Experts of a small language model.
Training: a variant of Adam for the experts, 6731 steps.
Below are experts of layer 4 (counted from 0) of a mixture-of-experts language model. Rows are named router (the router's row for the expert), gate (a neuron's input weights, with its number), up (a neuron's input weights, with its number), down (a neuron's output weights, with its number) and show model dimensions 0-159. Each number is 128 + 32 x the weight over its row's rms, rounded and kept within 0 to 255. Numbers have three digits each.
After each expert's rows: a language model's description of what the expert responds to. This comes from a sample of Wikipedia text that the model never trained on.

# expert 21
router:101178077159084093138142139087150114148098132105100146101146096123135086138187109094115141083117105160133134134106100146130191147096072139183120129150226112106152156078151155049151163145080148111180188122182164140102118190123099121130074154174123113092104194118086171129145148150075194176137120121176080174086164146093137147131112085107123084131179159128130158159180153104157154169096122070134100191104130135122103131146138149081155103103117152130136131076131122121100159164148126
gate1:149098212073145120127134142207139150076159109115089119119100139146155220167121133134127080126107094161107084163153122107171140102099123122181136158113108173062173090132108074143100118143110131164108120144110095115107140169147157090166166113130106165135113186169129108135144171113083127086130116139137112069180161077110178106132128115169141095154087135133143121158185126134160093137120130090141095140164128093064185163095134067146181028174181146111150140143106176145121100125103110
up1:059146156090140124163156169098125083110116098129099130095124123058123191097144166183140102152116100172089088058100140133154070160114102105098146103174097166125086097122102148155128132146119118111133129150124149113138188087146172126126096084142136085095149121187118156067172150082113132147177040182095159158098129188111149067129110067120149103149141121125152144133115147147121130074108109159153184082123166142167156160085158169136142042131142089145194129108110110143124109150149181
down1:160130094116132132069131128108108148131086099176154140124186140132144180116108141116106096137134130067091121076168094178148132119157146102152154189152073143122097092114076136122149178117167185067146160112116127044134165164069106099147122167124083138112124168176100151193098113144153160108164147097074114134104162084166122156103104115138083072171122102216101126130115178083133125086123087107122106055099137078113117080120148154148118078191086123143146129111168157132124141177169126
gate2:080096109150108118064148173101083120127110144113135075123049138117188141120134139088117101130109162112129139131102124082128135126157131073105151096145165072126046116125143102125122151129141111178167071117115161121088167120149133121152127080136148069098114114089158078170079147106188089179149097110171139097121076065124169092132092109053121112139092157117147181157158109131180118132088066115184106115171115131113135172090130158113113215098124082141183102142105155127098166074138156
up2:132177174117098141085148091181105111136116137119132128140112102107118112124117132132115136092120103145151117118121118070152184088155126150157124067133137145155111145112085208122069157108138124076136154115119067112155138179152139132107135153111123140070071146124143133149096108166084165059127149144135163121129073076123194191138152054117129151077109111113092134147173170140072086077155147101100141136163105076113092121076029128108174183144154136124102169119153048111132082065149124
down2:153127162126131082158097165147164165128139149103187117129142107134104192111106190122172094075125125154179141126124160147150092125175160150162096210128107163125121076159100082090105171108164105134216144089163153160058129135133158149111087099106166141073082165145134107122124140155175120192132219086082097120125083140145147046101099120150114115162142089138184135135107126161130081083133122103145159102124081171130092136179110096117139113046135134157150147166129116137127119156113122
It responds to: Dashes and infobox labels. En dashes in year ranges like 2011–2012 and 2003–04, plus infobox or table labels such as information, Film, Report, Register.

# expert 24
router:139135125148169150118118195175141166117108154110113104102134073104114139122181113131163115099173114133116106093125115172128050184134071113130102130137132119066094147103114161117110136110118120120192177109141069065188097195163149147159163134184061133145107155070156128091147169145107172114114148093181124058135144118132128084103130101151123154084139136179147110116154061096135183118127129161144109150153075080095094081117100143106168102158149177053114077151153137126140169131191127
gate2:072165158133144115072171100087113133129137119169189118143150138186106116117183109143101119139116068114068123167142194108134107160115148114080096127171153080166127202200073153186141060115092117101138148099154125142138136179167135152106167103121144147156102165106171103181081169079169065135122090156168141104147125111121153146098101144137169152104075078124152153160129164104182081138135111111119078121106159130140176141134106151126153092152108103041144108102108152113104124168083091
up2:087153192137177100161089140110178158127089173138172069118124102148097164125140129147118081170099170145124187159125045112121155147135179087151165089163189137147107127141100108106189108110070155182091136150073172176145163179154125116144131187141162107111107090142176167129112171125186095123111131179166078134095088129102091163153131120127162143176127167184163140125142171094156120181101085134104145085147120108205136158158153136159151128160154146132166118074109109129128155150129096
down2:149140172204144190141147107103117107125088130113092071131211155126155150124153157125106132223128167120126098102155104151160100138146128102136133128115174192136099143123091141199081096149102147128097142133099129174168132164099102149160110111133104149119109173153178123144111093149171141141135076148154183139092168129161130169147086118183144134129042113164174145187181143100126066166155136108084142103124162132138123087047131129190099188128174174121150110155138103117101146084137111
gate3:121126154133134155122141136110121131142192134110146136165114184159155133181135128090060179195024102161110131091118201055125100124088148103102083095102080166188143137206135140108193100179105128141086150151119116151088113146146136197173124123131092092146154101157148178161105097129136112154139086126156195106156182105132134149144130137131101162079112117081128151135123112148140080114158119105091115121124134181149104103088122114164090133133160097137122088148126217089099142068138136
up3:137163108145152081141168137143134179114134128107097137184119139138120204141152062171125108155119098133066137129116143095103097141158145119108110155114105178131133193146063188163109121101115100130189134162158142132127119127162068148127160073194165103201105077187170146227120114117142135107190136166142189075159094117186144167155124132134125140088072141108133153142100074151169150160130120127159133096097104138158150100096120133191119143112192101126147089099115168102079113107134119
down3:106090147053130115139114093122089113146045157061103146117131146092183156035123129139134112160071149136169148118100095130091159110127163040144110125181079111107158116178142132125165137169141166164113110183207104175137110117088095117140091127185172175180152210144154110143136164096134084073133125140127096137146086133143146154159148139170161087163124105155068092089110107159149099127143119134129127121091170138149116142094125081099094124102119172154169119121072139138134094116097096
It responds to: Word endings, coordinates. Suffix pieces like -ation, -ology, -ian, -ics and history or culture adjectives like Soviet and religious, plus digits in degree coordinates.

# expert 60
router:110101143070163200119146078117166155157158163103160164164135131135193140138090111142113134141180157133118175119106182146091135124128138099133109123153148114080145133143160129146169206130167174146089130107184114131119167154183082174153164102139135155147078160138106196191172170097151093155134158188119119120129094075157132097074138075121133129166165190092177203175138125191162138097137151144143175108091136164141134110161120128134126094079124121098101178122128132168168075108086148
gate3:086167136120122138101111117083154139184122072107118156184107119132106103149084132144098139131138135185085147108131083144104113111126148124131125158177105113112108158125098156167143159132152111092156112110171172167147119123140119119085118154164139067102110180182194168128107110114148120124133080181133122121106165134142118168092094053095163116117104185212155097138100107146148124073179104128167140076092152029160110139143141163023160124105162145078121079198121127147112127109137194
up3:119122212156179124142108120158121141161130151149147106130165128168098131166150141153121096135116107148126175104093129139143141056184082093141134114157137101171167103091148186105182154129114159075241094094132182130112155129157123124109121077172141117119106163149043110119081185168158116157101139146107104142176131123174111157154116115085152113048159145188182133115166129140129155146153176119094153122140101162134163108108143198172094129161163094150127152115120173153200084134135125
down3:183144109137129187106136145184167078098134104148118139117133173108071083157120169072142157157112099101104062191181135104123125120153082162085134090179159144079160143164125068193108111132100139140068143114109170160136111089130139074116107135107102148107160072153099080138134138119116133134129093162110161160123106085112157202130125182179119123147115097134124091044093121106134123100117076163086128133094159065147092146102165094085157170088128140127168072121117113167079178151136156
gate4:126139117167148152119086135139139144081147160096129117137142223124133154127191161137136114125115065162160080190118096122147168142085087136102163136060120116121144106150114065131140102120103105133210136146106110108119196126166114156027147151139183143143138114130112088107128157074149097142092098135129035147149106108130125105117156165122153131153169103053065109112194080159124103107120173155132160067135140101121144179129102102192185141125106149104097119167104158099117167120112106
up4:081104102150104094101121122149170129127154113058162124156156098171116142137097107138165110164144186134200080105089102141172170118083141145161106134123163093078155146170136148148130104151163114199067161113148089116121118137168126163109113128089208155124082091140115159156147147108143140069150125146164089099096130101117173128132181114097171147161147149090131105159193100110144101086157178160146128136100081037199122115149200118123141097150110109150087139173151099101109169130189172
down4:164139109094101119084154100143121119106146128122127133142079110131111152088129102121097118171104122098159151147176121110126173124132124180145147126135175121082157094138101093128135146106114156123087138128151118141126177165067145113173124069085094090158176103163132143248091139137112099086241091144131194129130114080153137130121115124183103168137138107130167103188092095115113134134186177158109135097098095112114112090172181175118100116171074117174114097088181122151165041119126104
It responds to: Sentence and paragraph ends. Final periods before line breaks or new sentences, and sentence-opening words such as He, It, However, Although.

# expert 49
router:079120101139163140115091162122125089161090130138116128087143102156105094103128188118097088102127064153173100143210108190154147090106135096125146098132168160112090178127135184135073101190132158144134150082099123124116171143135072139170116152146118181184076093139132183174111136076171153155122142152090134114100093123162094147117177130071077192110103135059102122138144188132064092170072131109133128123165175167157107120096100161156088087131104110142110115164120098136188125140088125
gate1:146142091112126141191175125117074114112231093103163130080113202079179114137129131108144099109109114119095085087153091200137192123145137077147152062153088151164054112128169099089103148106092088096103136119153129089153110138103084165117159095091142112166082144119107163105138107168163131155131092103200158148121176155131149153073171054129162101142104097148088117124112128152141096111159170090123114072147051133147116142176124119173151157100146122100150118153130114135127131094136161
up1:173130075169117071139178191144123143088123130137188120110129113097092125141116151102129114138085143161158151085106129110126058128086132095101109171171138110106083174119182173163099200052170133111122152122115163143088189123109104146113157133145134143150095147159123075078052106033154132143176111060118117106111097134131083135111113094164126115124146090140124118141149099124158142167124173102080116099131142099107183145132174136148123138184149105113123095127120090152156119200070207
down1:140174165120126117150149177132109160138160075095129147090151134114160110136117200168093173168102089095143142135133113137199122107136138134153128109149172064185175097188130116192141107078193137199138064051133123090074101113096132105117164149071148158105102166138197112180149161098146125181107122122151086061156117125177135118118122131078114176157164099129095071105130145136103090154129131125081120124135174127123128158078145147147091108169149126092090147185146087133154168105133136
gate2:182157183119151143040131124159129127141127028132143172148151141158103095176130168067127167130113110142128102106124124132133104145121147174162168137100134134128171082183084142200112155129117111165152148162166153094128124164097148169152142139164105094150151122158065207089109074196154090131142199183140122124154142098160135115146134142095119168158104129119145138171121050111124127171158142134174108162092161104122175107159182129179122141118149057098127165085156152168094132124126095
up2:130177132097097119128140116086113189112125121103086060162138146122098123110088128102148170106111137136134111104132118083099128179069088131092116131126166141102157059090061153092121108151156166185126175214138079094146154138097128131147140176141102167082122129075115125152126081156146168202167146103099053077098150131125135170101099104161168151124103074166068067150124080132103105114121114148120122131097154133045103111109192113174106142135127119090176161110170130165120166111123165
down2:140124146094176145132166149165141104137140145155134081159158147185108158125084187051121162145097131113121164109099131143138174122148159094143185131146108158110116154144101110081142168084072222116173013166161168113125167100152162076151142135152110140149035168121160129097125129169113158153111166108122134153130169156149153112121105117039169142152090117114134065115121144103119155119135061080138141126090146142058151148095122085119138138146136101123108139149104121179146176105149162
It responds to: Medical and science fragments. Pieces like "et" in diab-et-es, gen-et-ics, veg-et-ation, plus spaces and hyphens in measurements, chemical formulas and infobox lists.

# expert 41
router:127154109108152152097187156138080137122150113114103121167132178142137049161060103122150126080147177140149135141116154083125159094148147125082158111100175111172129147171126142148134100124069161118079100160129091100121101103146098129144102103111153110082198062127125153137106088150139104130143122051119117167191110089138106188163121155081135197203200047131187152145102110126141118105111171088101154127144149152174114125142172147197163135118135151145126102132134136120155136093133214
gate7:163119114170174129159174156125128148121096166083087125153123139106145208150196207157194105191125077103138161132111161148089104116146113168099116194102136096165094100138114143175107117095177158156179125151177136123104089142055113126111216083110204159146091120183078094100133173145156089122156145146095070105113146100121114156105164114058120092107094130120140170182150166080109163117134102117135123158172134127108141085126100145136119100122134118105137118112105123187111113116125096
up7:138150139140121164122150166153166151117102158151112109126106152128136092213079095226157101148203126091112124103184084139205157113157093140159180100096124203075128123069125141091111167164129130158170088161098154097119165133125120156122130161156115181098151144062135140156145086178159111046076094175076105133152130124179141172123135136185121123141124111133157147150154159147091117152113166102163183111126168100136101146139168130128132131149129131173156128148141109161118065143095069
down7:123105142128125140118112153144131165102089104137161166157129127141136124075155147093110090152098131098058116111166111142135124175186135132166072142115165188130131099103152157113135198119109112091154135157090097101132173119080107146076100129118067174120124168100100155162137141136087098135059119086116157150106146181182149084124121167106191104098132143130152102073169154159108091058121158210115099141066125063135138127141188119187100156142089091133049141080114142170135108092147072
gate8:121137132066066101101085116079138104133172117078109076094111155150161103146165101106139146084100088179096197178189139143100098146116148151145151086129184135125099113138068119118096172102083111135182057150178122130145086107028128097142140122115130161135123106152136151152105145124141129125112141086128094125075092126112106130155085129125169120099113233153137156132138076104122118125173130133046130156170103160127106120094149098202168106130107090122187134069121134118107163158106144
up8:103159091082142106131168107075147084067151143139137153081126079104125143115119029166120077105188083104141160110062073109072118118107206106129167087146149119129139160111182160100170099162127109136086115159105147091116100193129099132141137158155139128130107131095169107169095117071109175172125128131122158127089100097176089101126087130183114087105144119147135102138208097189141072153106080142170125156093142137153166142133156115127145197150088100153149141151127149112123100112177093
down8:121108116055112128107176110169142096123140120173095109155124155153119144168102173072177125087115152140120057112128140157130146144134118068117094131136179103157136179178135129138051128104112086096160130145137125158128158151143134139136066098157137143124124198122142096117170148116073107105070153177179162073109085097156084164168123160094138102116174083134109116112139151159120116118167117094205110142154153141108122158108058075135169120125140052172193135137102151088063072110171096
It responds to: Word stems after prefixes. Stem pieces right after prefixes like dis-, un-, re-, en-, such as dis-arm, en-orm-ous, misd-em-eanor, am-b-ush.

# expert 2
router:092145095149134164104106136128152144147113076063077100123143081103118090097109096118116191190156126074112178112052118100167117099185097110125100113097089112061164184051097096097132102154134106164171127091116155112112135157196092112148138168125118127105089182076096131130137120130165159142105178145171140163108152167121114130114117111174113133122159159159163134114075092198131157087101151201112100124095099109137118061108098161108103080095096127110121150103169108088156144086144081
gate16:090114106163171162075114181189111200127116152128167110151099163170165183165154141132145149157100118139149120103120084112145088125142131113135136106133139142128145139124142127113138101124131128150158080126104090157100118191130127168164225086163141176175123177117136116171148102102120125090109139087120123141158137149095131138096109052103143068165181133196149166145196084092198109116122162150154130123087135169125162128125160079142045110140154084072129108076091146077113059157102117
up16:097125087144132111124115136114154118121123105151119160084087140140095105151136126157138195137167165109181105117109132147109106121101142052097092120122147148134204122113114202159196148128164119123118125082106091184158139160125130152099150134080092148159114147119142144150212175147154139110143127085104152197207203124138114114119126104151110114129170149111169162087145088135133178127105152176120149158099084137116067171128177048123065081166129137150139208090095093081093100143096110
down16:059098124125155130125110144172124142121155064118135117091107150141165119019084122088118137136126091102148114115129096153120205096113121147078117157107128133106171139075160177097130145166132139155185173110138177167109152124202143147108112135145135165156000176117150134163143095099184133150123138102139115169131116093116119148134152119128152099101102084151111119119169095144164132136066094149163154106109140132129158199149141131086138083033120176103117089149116078129135115116152162
gate17:165123117099119126090150073112172174087121117139105126100147162115138102162149164084150119135068182137108128123137125122127119146114203054088133119180108125122128157121114162093092134146093059156103088137074149155096132088119096102175090093182189139113122118131178134157136077083107118110127142156116156083122105129100185190131118131130099114077169149184082136160144081136168124163173087098101076143119155062160107091077136140109158174136094133155163043076178128156092165120106084
up17:131149138187100106174103102067088144133099103106125121143093103104166129112131110125122172143138074107124163157105107114146113087111108157066113103148115138175114075153111112138133118139139125135187125104112116118129145167103122214115135149124123157090131196035077067172044128169140163121074130096139101106210157048129116064114078099098163063153155095103094145131122169153146083121124103106130134088146168120119084109103114131131145079131069113117107076169154109114065161137141134
down17:127126133176117142163119123175146066155163164099098159145120116150173065112128106105157135072111141179075177094193087152112143184134155142174129096103164109116179128145077105174088112143144180119201078136090085162212151132170185118130142122084147114158142178094141081174167166181137114053216133114103110108118108110139117103133143152175144186126153154136109097149145154130145149160078073159152142156146112093129099114110192104145105137156144111136112117157159122152143110160158148
It responds to: Line breaks, section starts. Line breaks after headings or list items, especially blank lines before track listings, sections, new paragraphs, and numbered entries in tables.

# expert 54
router:148174208152070135176131123138098094105137086086086194069102127106145160135131169080130094199128121097097097223134085143134129159145166157123128078162157133153121096104171161154190108090064078149141137146178134125161134075172108082087074137148127145093137091081080147154110144136143141148175088108178114156121078137141168140162156149079145098093125106102121145110143186133172192131117113099157117144123148161136127190135138128082082146112129149131131105109167065143144127154133102
gate0:097126129157146144122154118174133155158176191129144080111130114106122133104065160161088102120106120143114141061141137048124109144104139116103139171156116156116136119108163149128166117124148114117130052193118129079183205095141141101171127184096138124147166133117135126225177133166160170072107136079133160129155119085176092121082133144149135121079148112129092107146109149092122099100160116101130119168121125119073110083117090135152143149161102111145205116241103150158113055149162127
up0:165143154119127137116190102142107130162090115150167108154128151193054137134153133153123138111140148156191153119142149142114118112079122105103092109110148060153128202122115147103115149119165107142088151087144165182181109094145147186199138143116116136100105117191140090188180119176095089137140171109126128159123127179091112159168139121147117115142140159067142053182146144100148066139188100181137132115142129173126069190171112139170152083157144120205096141151155127156144094104100173
down0:094111111138171133172175066135196112112126110127143101175125083155129133051122153171121141142072122138109114062128112108168074142137159144137075100153130162110110085165100149183126078105139141098170115149106154173077180172094070163109115120134137173179134110106116095174146140188150192063154148106180119123159095151236176108122108105106155109092103154062129108164119119146129149115131113097077155151147147102158136116085128135122159111164180158090123136194137135117107116122103168
gate1:099055090156117171122111119120106078140129073094172105113171129123115093133147180098147121161111188167114166140146139169147159140170148130081111139108141119107114140122190134143135151075154149161117135151170104150077120128148095164122096117088172137123133133167146149180061114156106085190125090113146140153182166120157105089149079124125072082095122131106158177127116155088080085120162111123174091059053147112124097199143143115094078089091124119106058170114181138142126145202102153
up1:135178155104081092130133163145146105119109121117128102180126146144093147109182120107145120129131125129150141105150136139154150095137180154139128109116112155043118139142164111135094155184108131057137150143132110165134151095114090128158130107097098142099165133159100154101124123199112075198075119101124109085171179103100065119040098066115152134124096126142183184179148163140113067170153112109172108126175178114127153122091138139097075028105056106134151170141185142114163093156154120
down1:163065120105179113150098124121193107099112121093148182097136139168133166069102136069135107097172125118147222139100130125122136139159087090070092152121114169150063121160130133124159188061092136107131100067143117174186108137121155180097095082148160103136124135087126135159098110108169141099042172160144185111174111156119149150107136142146173112104171123158150090122196164110157115073135171140122111103130122090079102090148098092116183098137118126101087120106093151103100113135075125
It responds to: Table and heading markup. Pipes, equals signs, slashes and dashes in wiki tables and headings, plus sports table abbreviations such as GK, MF, UEFA, Pld.

# expert 45
router:119139132157110071111168112128073137119137117089060123133106152101114133136187138180125131148125156153115123163167092173179133159126102127135111141179160167128125062127136196153155161152098107189153178139142155114080119151124160105106161124113115082056127173134135082165135101133115089152094064170141103107102176140094171168154155118109119102085115159112123161235137196166133100119204183085106162127142148113077095144130132103115138121145111164136161155141144097158100123132187041
gate0:148106104071197141176133132076122123103145087145109137203132106083136174127100105098103155154100143146127107157089174108045195104112101115176177074118155085144117153136182123140118137110203131140062151118050146132125153153131129133169118115116134076124099183185133081116148170158088138121113156119092194111116158132130172090105177128116147176163124099055124184115079154096093102088180105130108132115145096134126100123143179098080142147125140122144155173165160182125126114111133170
up0:096166134145113174082140121107105103142138126179198143081136175196096107122128132202168131086136093096108143173111171109117125136187090119121041136157163120091072141123128110101122153144138104094088092061126161110164090093121089109161152162107053134129097124094160111088168132087182096118118158117109099126100122041112110163157116118086155177117105131109131097202159108084152096153218144110128046133141145161092113119151124123144179155097138130125119126128125160151088152155140142
down0:164079090133158117177173151087123151079098139153080154097145130136122144116136190055116193081201091177112101104073135088075106163110176099111130153193138082109134151182101143128175088129130155144133054134142095140137150157125121169072167101132163115135099156150146146064190087097162185123116114163157156148141112133130125152164140095186123173139107126118154190130125127102143057141155169105124132075163134127139109129124151164086186102158110109131179115140087089108140070116140117
gate1:126119164162105095122093083111131146162132213099138087102189166118085132137133087150119120127117155169196131156067142120098078095103195163086092118093076121202115112109111153073175151159090118103115095101177092158170126111134157134103154169118169122118131128175080077188146107157106088120143103148122128112116124129150127103110127168146152138161189162126154098199148143100125129142119205112112145168112156131176131119114161123150103140114095118203051197160136095113101146186105122
up1:100134088101106118113104166149140200188153119088107195112106112107073145162088166148177088126121162133087092112162126136149127099181191165129125115156097090114128136067092144131158154083164099142104136085153141117139129153112101152145178109082116155145111124069133116217174185141174136122121147075177099146170113129123162111102139100095111146113109124175179164101114132150121052192120140188099149201110105152101112090111095162149112138109137095145123142177134143153142080044169141
down1:184144167084180121180136131129196099128062177111151160102153121135198080096139126106118163185162157107140191110179143125104135109097080112178190126135119112104101105088118135153127125111089128125122114119064130106116172152089047090145092151133103134148201101117137153142159105127108073131123098192095119078123141130102088113129173096153099141070095102101194117122129109122098132176136144156065087107136092145113142112151185152159101171120071091108123126079169111185120131079109125
It responds to: Section markup and table pipes. Wiki heading markers ==, ===, table pipes, line breaks, and units like ft, m, lb in height lines.

# expert 28
router:082122097187118161102103173135167082165117138128146099130070109168080129135184073117104183091111101100152132182149104120101087155118102101080121120090137105076120139094137106071109069133113189088141091121125104142134109138181150104136093160151133132115171121073149138116114189150119120081109084195180169106091122171154144080142114130174126129098086160164141157098087092097101168160157140179146101093173099145094091051093104145095148067157125166113083106109127070137142153180140143
gate0:088158122124150142088168127102111128080127096119129157106120147137172104132133191155120109083085103151137090145156120147101142082130173088108128139109150172174183123146147109121107077080153163139210126155098106113057167180128094157127137079107129193143128139128152086097102177067196112144131179074097145124119140082120101152146135163135167117099136081161149171139166160086199085136105098089097139170132140085078124110097102141186128133192156127134142127040097186097145143166092132
up0:054136119131121138082129093099113149156142147138143199138114047102151158173098144119114173055115131155111092177118183150189169127161116142158166159144123103131191119073107137134108119116148138162179082137136125135093091177163143158080143105186059150114097163153077080117194165135119071145144135124100131104152124136115107142134211135108118078136133100101139166150152145112156103086147173167101062166100175113170091102111162073143129131060107091141170094126132131113124135172145150
down0:130146087184097110058099144148160090095139086183104161184071066111138048184109117147091157053115124109130113130130114156166133139131098131105132109106168118112140138076163118109108157090184134101176149078113085140112154101166093129127128086113125177104093096144201155120113195098146130164095103116082111125139132164160119098106153103148049117153171100159153147080164103115142051096109084145084142148143114109135123080095119149171122121145131099108191150076164128120087090091130162
gate1:151130083096125138093187121074130169095138132124163149054105146136159174096100115083140124099153129227108109140156151094124140091184151118151179165101147076172143156156160066117098172181144086159079066109095128133105130080133149142134096113121143142124125117070104105087141077167117125096158113113124154166081100145118101166116084128139150150088115096079128163177070127117124120106095147079121154153145156172178170151171112190122136092108092126172112146143167136093124063098049132
up1:112157168122140086177057121119159089149088144102112136153168118141100096174103146165163112149101127134116074068083133148086174142118112180104098131129087132109125101126130148193156117145092104135159185136113118097136077168094100101137184166116132102138114091141082082127098096156053075121089129137079126101104163146118211152146101069130160180153093088074154158126117117134156115185101056112150097132160154160142179075063199146096121109135165098171159117124144162105110099121125146
down1:181144141083123129089104199120141166147137142090101153158177155132138086153092125123151088072108145069123128147108157116141137082206095084065108198191105153084116161159121150131102166155124129145109112130126191134094179143132183147097157107127072151154126043133144136112142151107160156134133122111106165147098083067087136146095169125161134128126136110144167128065149143126124083098056116102121152104071126117153121174079157138171101158180110139140128150152092182110089206126110080
It responds to: Ordinals and name adjectives. Adjectives before nouns, especially first, second, final, top, National, International, and French de or un, as in first round.

# expert 0
router:104142105119176103085168136096151111139147116085083137123132157121106056118163118123135147130106118106104174078116092140190084116149089115111143142118110112101084091157064165095150090227142129164147122078089100093142103125116141155104160144185128101157084150085125092194137132092125138129086180102097095073125111137111074118188198076154182156086123114151142161180142183159144078161154150179172145147115161160098135088085143102131137086090131132105120137215143083118138115148127111
gate6:110118153169127113092082118083168067050105139131217165117087134138144123093165153085108095116112138056101147150148173164135087077061132143127136052086134166115123141138140110134139174145134105142109118101114134134174131148124099104200123158158147133124107155130111166102050099074118181129174063144156158139130158084125127149119120096115124143146131119128156100112108151061166157173098130121168121132065155168160146156135157116178119090045126102173075136163133146120095161177078122
up6:199087161105138104118113118158151134093149143128137152151140135142161114114174097185093076132126132106164136097123124075111078146084192178119082117093151194112125083134087091154056134146078120152149137131108104161172096090147058164141137089140103083153100096170129152118130121106146160150131175125150134123151141228152094104175147143106129113079132213102194076132121198082116159166157097150110153150170123101157122111167178163150123075118132089158138085097120159152154160143113151
down6:140100114211131104105106164140056057133131110153123080147116093131037140118142146131111134132144145149112056178133137122114125137138150125177175131094185147183129151142143092127155128134139116063024148124133120094095156080168120126150129131100110144075224109126124070110132159138119094178101097136133167122169119094150084114077115119113122092137128065138153115060130089164116175122114101134120133119153146162081128134105063158165130152150130094170067136091115158112176102112074114
gate7:153096189125075184109111176134107120130123151152148110141141122089128132132079140134221140075079173102091106061116187082139069118120179154128111119109101104136168087126113148208116117142181091094078140068092126112178070125116120101129137140177128090154090108189127196135106149157178109149084109076136127131123097109137144141115086111110138201094128123149164126116110141153119129153078131134118146127145151114165150111189171078133050165084147110128129153071072104098129112101131130
up7:169155126111123080134136179126201164100142152182109120163066141128130110138129130103137158117157080086129124164102196133107164114105100102212118122104100111093131141117093093089124100167108157151140117098073111134145094128184120138081117146026114118191160123174128116170159144123120074112146119138160203129083112193105118095150152132098115119121123123140087151154141153131182125134149170053055123117159103108106177139098135124106126070164099133162164187162145182063115123155096164
down7:093084173093158156089153101125133081175147127130147146145136172138164151129070145097102164069189145146135114126155047100163112144145162091135126097095194104118089163123077150091095143075149143178094083156168136113114123114142081131114159083178095114126141095130104128088094134114119120173161172138129112150138117144146108197108141122105089068126115093104112169152090083161158101152074106155141183076122121131169136063135141111145134130157132072088157168055143096065086117073162077
It responds to: Taxonomy entry line breaks. Line breaks after headings and infobox lines in species, genus and gene stubs, plus Latin name endings like -idae, -ensis, -osa.

# expert 61
router:102058103120075123104183077130105185128144158160136126082123111137124092106144115145136185139167145104133108128087105112090125109116065153105169130146186101124175156124140161037163101105064108147122149129157141194052100165057123106117166143140208152150102196152094133156087121143153133101125096126192118110188154162160158107099098119167147171123139096103136135105164108150095118112106144096141088186135073083118131173118106172063124144120114153155141138131146089151093160173161110
gate1:142097146168101129118130132130071154090170149179135159121139123090188121130162143072141105098109121128161052104168102121179105125158113089106097145038121130109049086120098097090113157124110048123182131126148135086164182093126152110124144138119103119136136128141144175098149141122181162148076145148128149124151125135159190148159208149072105127142087057161147127128098180081148138071142104146096067152109088164108079174105153081139079153102118152145103160080098118111154137125134076
up1:124151164203124127150094124146126140134121167117104094157074168105158154129115112148161156136147109129114151152107172121192132109142130142099149082100097117116105170100131140081066135081119164073088087110138127109087090136122127116045147146101176083087165142149128118111203153150143216139100113223102141103119146131082115112132153102161120114084124187110113146186192138083135133107073066131157161123132141146159172102167100123191139106083119132085170125096129094201078094118111151
down1:139142126118150114116172108110097154129157155118098122127138146116096159056119116080133158136155124078142124136133147113113152118147173089123114145150059155118152109126130130161141156061215137169148103112138130101128111188127092112131147161135143126127151087072072124126185162076188093094096167127174150061178150187052134074158123130180132174169110137150161123075128133138097119165077166113095154158193183085093113083206131133124188109160178129133164144146076163145100113122101108
gate2:203099124103129178109177077125164077122119117197110149116111132154165122124088149166139092130112127120142157080098098077106131137096130194142135093111147171213176106126163151128145178093154166105122109140122191143167121108104150126154104074095135175053109163139163107115123162166120098176079137106165100142134150147137173139144131101156122116111146133125089120146116191101142203095111077136168145076136138068153107165222122147111099118116202140081098084148117127127111113078132170
up2:148175101160181129079095073138123141131170165118143130099119168154144117103196183158144127153114102109088116111157103110155117131073165166182133139111121110201143086127080137119091100124151162135121137122091115166106092194115129083126163119048087153152156116140189161135124174140106163174177128131107106113120098093140102144141136170161028096117068122147208059106058134195160124149153120131081095170142156162113125075133153121148164177156086154134103124127127145148120113165120124
down2:170075175068141125089144119159141101106144105082096102109100083135171107126165123100161178074161108096096132151118127102075158082165157116143166134095091082083156147161091144186213110147124144092091129158100083165187158154206130130138154179104128113151191101100138153107172124117187114133103100162018109099117093126091134080119152083121164083139089124151145139100144138125113099112141164161123130132122131147105136149139088120114160146180120155155104100158141095168120049107139176
It responds to: Quantity nouns and numerals. Counting and measure words like two, all, both, length, population, million, and % or ± headers in election tables.

# expert 5
router:204116099133145164155079135172184110114126186116137107136114120153141104116153069099145137054156119106181145193091171115102092150148108131128148163147113109134146172092077165000141161161170160093147134106079118154081086176125103120096105190155112131162090133121130163121142105132123152134100082149124146144149115122191127073179143157149147158149174161104159140121142101124130142143113070178101143100088082144114112080120070163116106080079129147125066127123146101148118107118106189
gate0:134175130198100116130167089177121078127152189141168208121158115119104101147113176120140110126124122169089196179148141052088136163140158164163163112185069155154125108129189155184138149127126114156145152083145147106172161108127072150132137113097117102077176078132130154121126142148086126158165150108039103105099149122091103142129090111117155136149102167143069101171168143109084134163126062137157102151046109106109088166114136081114168114134144136106109083105125109182136142116128098
up0:079147158113162132140156153124074135107109130151171167142174134086132165125143086169144170121147141161099164075097155105157098093107115176155128174191124195099160128126165117113169144135079187155145066158161156072100100166153171116150159114132187173161128156094123101108161135145106090162137175149190163098118155092098068085164172156086116072149111136141135095108154130108071152125122124140079107206112128154160169141139121134134071120102157173156145075166117109057120192124132145
down0:128102081043118101098145178163131210111182088132105130093203126123160173108090105171143164136055125125110120126169159130142085102107152121116095117195140101175132141164092141147123179155091100141126136129144164083095101135083106098132131109164128134133145084127123131084129143116075093130145193132171088136070157102205126140118141114116091121115090056123147105088131151151089096162108168117134119162100145092106172079138066168174162152109141081155110156055142143112149117091180103
gate1:154143100114101144148158146206199149198052123149136113148142149133144198149097186113080174108142168169141084126128136152115139161109171099190104087144070103106110116149165137131157113118176187168079091126139172154140141105120128172147144092160142089105168133167096107143148107149076083157117128121110074132149105089132067176149108095070150161185149133156130192142154093090116117121060164141130084178177127162148139134143121100112161073140110096121123135120062099158143132106120164
up1:099127157139130123096089144090169082097121075138115105142117094123142113156123122068138157133145105141168116146158054131163081085130098107148066139112132115091128062115111107116084148118143050076192087050092183153110160094123149121084158122167133122099135128113064154174028126154109138181151163127181115150147182147160125145143154133064123101117126166105117098127107155149126105156125167132124172126130167152175070112098083126172132115202107066092157145129172136108094137096161121
down1:138045103102132092146136154087123093132163138151162172125155134107141079164130129097192197094167107126132160157159118115192106116162130102119129128150147171123102127160112177119129104087128137144195132083178132127125131123078131115063146111168151193199104138073137089069103116153111173056150076081164103154122126130108129190159180195157162147159133148176128145113137100140115137140092110201138130127098107087153095134161181103153145083178113130144080117159128125108100110139078188
It responds to: Common English content words. Whole common nouns and adverbs after commas, and, as, or the, especially well in as well as and well-paid, law, business, work.